Experts of a small language model.
Size: 9 layers, width 192.
Experts: 64 experts in each of 5 layers, 128 SwiGLU neurons an expert, 3 picks a token, a softmax router.
Training: a variant of Muon for the experts, 577M tokens.
Below are experts of layer 6 (counted from 0) of a mixture-of-experts language model. Rows are named router (the router's row for the expert), gate (a neuron's input weights, with its number), up (a neuron's input weights, with its number), down (a neuron's output weights, with its number) and show model dimensions 0-191. Each number is 500 + 50 x the weight over its row's rms, rounded and kept within 0 to 999. Numbers have three digits each.
Before each expert's rows: "raises" lists some tokens whose logits its average output raises strongly, later layers aside; "comes after" lists some tokens at least twice as common just before its tokens as in all text. This comes from a sample of Wikipedia text that the model never trained on. Tokens count by the router's weight.

# expert 16
raises: "iz", "as", "ak"
comes after: " S", " s", "S", " M", " T", " H"
router:443533533579497576496410506559564520522423456605505482489616529583412452499549504536548514463503533489441465587479538462480457541439454538502538517460561440471468547393466417527531456582554535469514452524490507533464559565514437507517481523627472476522497427538458419515495503446466575438531561457579473480528492574491442433475511374462508498528475505446539579563528521518582579496550494494470599381524498608504497513504585483436464517485523506490494465481535466444479564477529484480596508526421580529433481494484436512578534565441532489497466544524455515480412330569456527491
gate0:445487583518571503508524434523486463543457586549483544443550539517509544490527501551497463525462573500519505497533512512449460434456560481497481482439486510502514521536429489499486499544577546483463479631508522506537510577478588493517340554448446495479555435492517564535486414477504398386472485549533476489593503519470451420565525452605504557587398487466486423476543475492541606481567502520544552446511510453438514525571512568516556449361485419552501470527450367472366514537479597484578494480393503514514489579442545471388441476489517474535515481471489479534488483456507495589
up0:516524493547576542467421546473454564555543547520481435487516515462501544481513436487459409532509444520523492525566609567494529551499498442560482491499506459453535587552405612505447575523524475502489426472411482528492480411506520583565561467483446551457513568510473459474518565517386552450503523463501458457555431470517477538462515443514478534507524567492470544312443425415551561533532401485491484390528486343533430488509521543396518500456514528515412475485489501489533508513454511506498476498487506475545489551455530558418455623421561514406525525453506627476461489490521498420
down0:498517466536503484450425528549539513496605480504486456466439399416643464490500539476545514463576530522501471448500492518537472531506494456500473502446513563450476581491371521483433535525460499472489557459531452556365586490456508508484532476488486509444471497558573476540416437444464515455570516389497530607613534481487576573559429500515450507501417545483425517505541484553409477575465535612462547425476543509439458541507570486555628445482484511485486544500584499431511560430528484429517508415412537481386478484442484471433516600512492515512546521510555488511500466503438493384

# expert 31
raises: "ron", "m", "mp", "ce"
comes after: ",", " I", " the", ".", " of", "I"
router:481471576451566517532507587624494557487547433582523517565468521515480507505555455475490552542509379581528613443452527485550551502595437567505500477462448554545500533465505519566536570529458439489563405518570355495483423469484529579507489521518552498600552517448526414478508538411487437473478483492429467469496487578539512550508489523501565440557490420511494440515553501427517501567496471473453530525597551378488482447571430515534546507556474432537498511514473444492412503518509551563507508470443429529522519502483465405547412556465384483535554472480388401553461484477444495541
gate0:554471511390464443499479489492416497539500483486405569518533572549421398418440482481457516564492528484511492530487528468501600569563507449547529531497463474535518532550528507467530549453495426488461445477444417570516474460427487480512479567555459431530504503514507462535449552478417534450435512447463556466562551554453493433479534454511587452512494553506484495425470513438588538438479500450543556565520490582511403420531430526460503535481530661374562530441452452448496605427503537517512598485513578501501520473429515464493415340462494528486465563493536414478528549395494514531
up0:576476492579557480550514507449442562484518446507495517408479533558536398527579584468468497493522447452450530462495504551546460465479577581473505567480475609544476557470463550562556573439550517491435535511508499441525558534552583528517506529502541476472557502463454473496577525500488522471413403493466522574504512489424447513569517583534422497451525553564522465519589462413497508517525406499565481414445478586484492472411553540424472525491484569518446426544570540502493388484505475537445469478532469493424473531550500611506420621557442581546505399581483515521446399597552515448
down0:479469592574554418616532479454528602475409442492417583424505559488515423474613611470422520475528502442575472480541489549509535612449375448481509466477543541574499558511448581549513533473540494488483519500497511474484448488457447550457496544471446442383479450514429534459445596571507548537418497495563494542510436473502479484470499531441464465562533567552483470475510477556594536529496469553477476529440474496514471456541533405524493454394454554496580577471452442481512433523453424547483532559441516582493493426509500424528465441469453489435517474522493513507491511400388526426

# expert 38
raises: "ed", "ing", "ers", "il", "ance"
comes after: " f", " p", " w", " F", "f", " re"
router:599431424426481429502482550489553472502478437436523440516420532481559539532535547416514416474476439407464512547457479525521477446516578532481527532389514442542538512567441507443507431483474346489418451502556514514556509558524572501506435503541519531538487406490527500474420474481574428517563460500561521563466467427512567482479447464550400622547447526471606487474470576610429492397461508516556481461425490495464480560538504484517475514495515529557518477536450507514443473560483431433530496499522510456544538511414620522508504496411455456455417579587456541515467424515495559568
gate0:505559537397470501564467479584537504538539510501558556634475443575480535523472505468589532434464495469524498472487479544613561525537539443460431441554426520485525515584529444413604505511542487511455449521479564608527396429493549464506502502585502578584494484465550454450606523413539456470514476455415476522579507465445499471594445435619520575509464433596505520576509494465520552490509512554529544502505488476527583440535489535527508473535470534423426543531531520580444556452435469444454512413536408493574562583486488471576557558507533472502551431535488444429488500490528495548
up0:511510459499419463477445491549551481559509468583521416538413471578412505536599520486542346520535499567526473534544547483460457491482461522481418494550570453473459468531541438505533489487477508555532567572532481585522393364477582514503461415558484574510522443487547449434518611562488520487470596499543549432533481448438474506447481386576610553492425525469513464549586646480502495482529566440461458456487514415544536525465529470487551543539468413554519544561487434449527492498425496461392492438517507501459519503498541555536529531497552504507583556510441512557529438508471539510
down0:479498479447456410544520483508521510452535486556446581515477471559563558437470467501490459577557458498553598516471527560556500539511482566542485451559509454410477509474562525494466506399487492548527597494559395612549389491580409525517580488532531525523417471431518538483461473397545577495452417508512504473503410510461508500507518502438412511540441527500498465486512585489525452466541479510571521468430546539473519480520473462520419383539497520517529563530523531439481605486437481493485552582527414508610426486486531516578479512518525437407475342526555442368542473559482530461

# expert 56
raises: "M", "D", "A", "P", "C"
comes after: "A", "S", "I", "C", "B", "E"
router:465516523517476547510585458479502562482464412432490542548490539573454577429436510527542513545558508587483618420551478505533459455410511448430558469442499388419513511469521452466461461495440507443442468559577504455506504492582495548580529540475512483597456511497562513475457513622475501498444539514526490558537466528476537515485533535536467456509487437417538445572501443488551524507465584499584522590568549563516482431407616617434499534435494503545452543535544623481499504528514450594549577513553529537483439472497561435546549558582525466498551501509562394517477534533423499416
gate0:496573532446482414465529421474459495504599499556468449403489509518499491507492544513556515510455505538581549360546495561473556457504508447522430494540479527505499531534396475525503360498556532492503502540514484498564582503562532468478558444551481414559482490498492479483484498481457488495522513408512379471384524554434573516524571488526441568586498516607454522563556562447428541533509468523505463536632557566565508532503512539452572510504504461441411495479578568436547508547530508516411531494516581547517491486433455521588548552493508588514569634500478480535595523596474549444
up0:601477471555515477426504527528462499427500602441479457523497509424529442492475501616460404475503593479469521589571509490613401566546408523489575480466562504471452418430505544481474494381485494447522505458530413559531585586480487558541401488468503461515483527495445532476553540555431528496481501493615548491584519582554416534534482513485462490435515441490482463427442383501425472506544459423471491495489434492595532454561534420545543545459505518502559523420459570529394535480519556449486503513475411529505520488450510540438486468464443534555560518500570493492426504440530439576
down0:516502506506583494478424535411495529485480548625513503531564412471464494508519472509475455461419458656534436546534572495456468507437535562456504537503479497494445534454509516562507409553418594598475561464438542544501439497555440532483406567463522584513514507551476393504559485466491482537461581440520442580482570457533454436516556541607534448534548516592479501550571566465520486501511468546491487480537499561511481659455426584502482502451470428455451443501525439529515464590458523500534532583544389480503463472491479538467464455571503573456498431472527454582522597489470499445

# expert 43
raises: "19", "18", "20", "2", "17", "3"
comes after: " |", "|", ";", ",", ":", " /"
router:458487414420488490474538457501529459530456431508427467535466624548567478525471469509431564535434493504565542459511465453483582451463551464491486457580504504485418443492500480457521480489455499496468482479544514504459462501466510497610438449517489521435495564543378443518523480469497518452489483617549458371515538431498443582551523550534588496560530486560488562496466567504587487541499485524584448503402379536600549527546444544492512491520478512503521568498413590450505506394415390501573509526469524412437448491541489566536616479446497493482477512493406509605575485587548496556
gate0:567518468499544519504496436444366517504542480530488440573528495542420538464535489414424461518413491520528481508461520500550483570465493607522468541536525520495541597482494490408408506438492533545498510454473508477459585498530430482484591386523491578586427560484459470560523460494413420513552528490562545421529483609436468440469489398554584583485537426502473510504554498462560573487495518517495535440496527539523432513559532416503552515388497516539422541581555489509440434509535500491474502527474514545620611516526433550376497494556528462439500512405526555514476541426565479449
up0:437532493469533485468497536575444451534480533563497488445470489544485449537551512443485479488451534460601475436479591472491533541424550567437482425565465447493482609493498566527479576516493611539557482494478449527533522503424417572505398453541516531452559604509560462490437502483551449439462455492449424547473542462506597547491522467521560469450531514491513518479390460557563539427494443455517535451473540519524417493573478579466558429460496534556480512502607582566505424526508504421582545440637500428460532514452438530450464540543471563524433573498494425495518522482634581424
down0:595485531548462529575566433481446503487510520474507624530477383584508568511563571526425564602524492491472516505551450478528490449514501564554545427488622515542471524510443557535477465453459476494590480384597566472530462533481460566486479541569550504516494480526466468592567458459425444568474563449480435492521611485496486399426560489508620456508524459457451494645560440499514394511521457517559482537568445498524531536440456454468496463483537504510567544511509416505441495513435409490466477500504492516432468488504495535545466426519397408523465489387457441471513489477472489521

# expert 11
raises: "ed", "y", "e", "ly"
comes after: " B", " b", " d", " D", " the", " T"
router:436479451544567491530492421478456449457551480472533505489606498529431434482400495505408453529441522490488560532504509410583409434535418552474418494571464375524580585425455563584423542565424426531494538492534581507498526501501454479599571505415486400459579454440562547462525566500470450534449492573498554580560456475491508486506362479524497468500491504477502465445447494501508473574502491460464564535546461459452509530443428514514434542561462521495473466513487505623470501484453504435496538430513523555520470625554561482454457467514562537524494516517470542521494609464601527543
gate0:475441480575514582400506502525502540499558528496493493519397518460393511418507420494471488446525405494499468497516467516515519618591482519453436548411556561513538476540551587412449528391490420455440428413477444542527505584541487434508518473448575477520551408540485417584464398536532524548467482507417592460542550502508580511482512508516486560470488542527525434558415525465486593453451454524493546503480451550494483551452401473469511569519487434537407458527524525499509555531561442479528541531434565482486463637485505470552504437414527487432493481505583534483465381541494522473
up0:473497470505523452414428439486414432465420497505438503531577511558457494440446489527430429437500549511555539482523594412537529508520510526469537562390502479437498535510596484553439491394529472498445562584490561545449505530425421499529490521500509472528450522560572523532585436458525488453483491461618512551445531509424473442461491525455448522473512450555489493560539545581429479488484545505458558465469505541413618559439492475543509478548438573602530563514550481554488508548471513328485459550590500532517460516494570498458515544449594460507521445483570482533609455427591465449
down0:513485526419501499505516530503423582510503550525536571459561506528500423474525521389443515525537407530417561414525553566484470502494575430502520437482572496598449592468393482506462530453409509499553525530569409576532604512530490508452517538493529422560498544529377515596563478482502490489531570488501508563594496443522445434576450513545490447538428512524395514480503355539452511527541480551483524513494483503497537558472374417420474531507450584521504480530493418421424495462563508400478574551422570521533563514568525497499527515503443494574491440470453481519516518480559507542

# expert 22
raises: "19", "20", "18", "3", "1", "10"
comes after: " |", " in", ",", "|", ":", " November"
router:450492545474473423418520462497475454521460505463445575461491486607513476433420548554474538444507472482478554527562553480384516432521580549476477497632449488438524465497493565546575574472492535422417453503454555508491533482413528484612392508496435519469549566477476460553541564482526490519519420478529479422561535438510515481498477549524518551537520580483543546459484504456545514577552468495403551448427526586480504595445570587512514603509493423413517476539472543501538564474427445432478476516489542433456546474506562622601491501474560402554578510516457511493475548500534538600
gate0:449565484567566555512495538511526549492430467505514556562538588481526474473500477462448460463565573479513513430542527523408508525519474545521499554493588480570547462472617465519451514399489508548501584513474558460471560486408606571524523523530560459434491585514459595432515434551472536509504536548459457357512567470509465445518363565552547594521538429496477562551562576484480459515505552415499528540408488464594458493498481464445509514428524542438417488519544516562470528426418488458405577565466439486491515494554509536420476446541514590591486589514424509505468497452505516533
up0:445473512523462502487409503456505510506406503426489424564478517533515507498524444508438492453417498432499523523489480471574503468403501410484401447512470469460601551637569484534485500483537471548576482509484510506463531586539478492509446481532424558414558456517520410571474587410523557457473511488535405546482487549486579517501573535389412470412514413571550538418477521471498548482390477490502547442624547448565405431483474478482575487417478502603581515437481497500503531497425489535501474460513447502425501470446456466449474469449488552449557474457609466550440556522506550523
down0:431431483477440418495549491440513567578486536473470412539542560446505427568515462524497513557598551506478510497498463512497595455475472460546433445450546462415425482510458482531456526471513517479493557369525551502518526516457563552610407432462460497519502562492476507440441520567569414543453451521472515516559513481558398492570509419546586532460443454553542430529611426519478506456545381441544556573570449471455517527487500418474433498503553565544426518447540625488432537497553512561477441558540517540490450531519505495451500493546450474420455543436421497477425449595520499455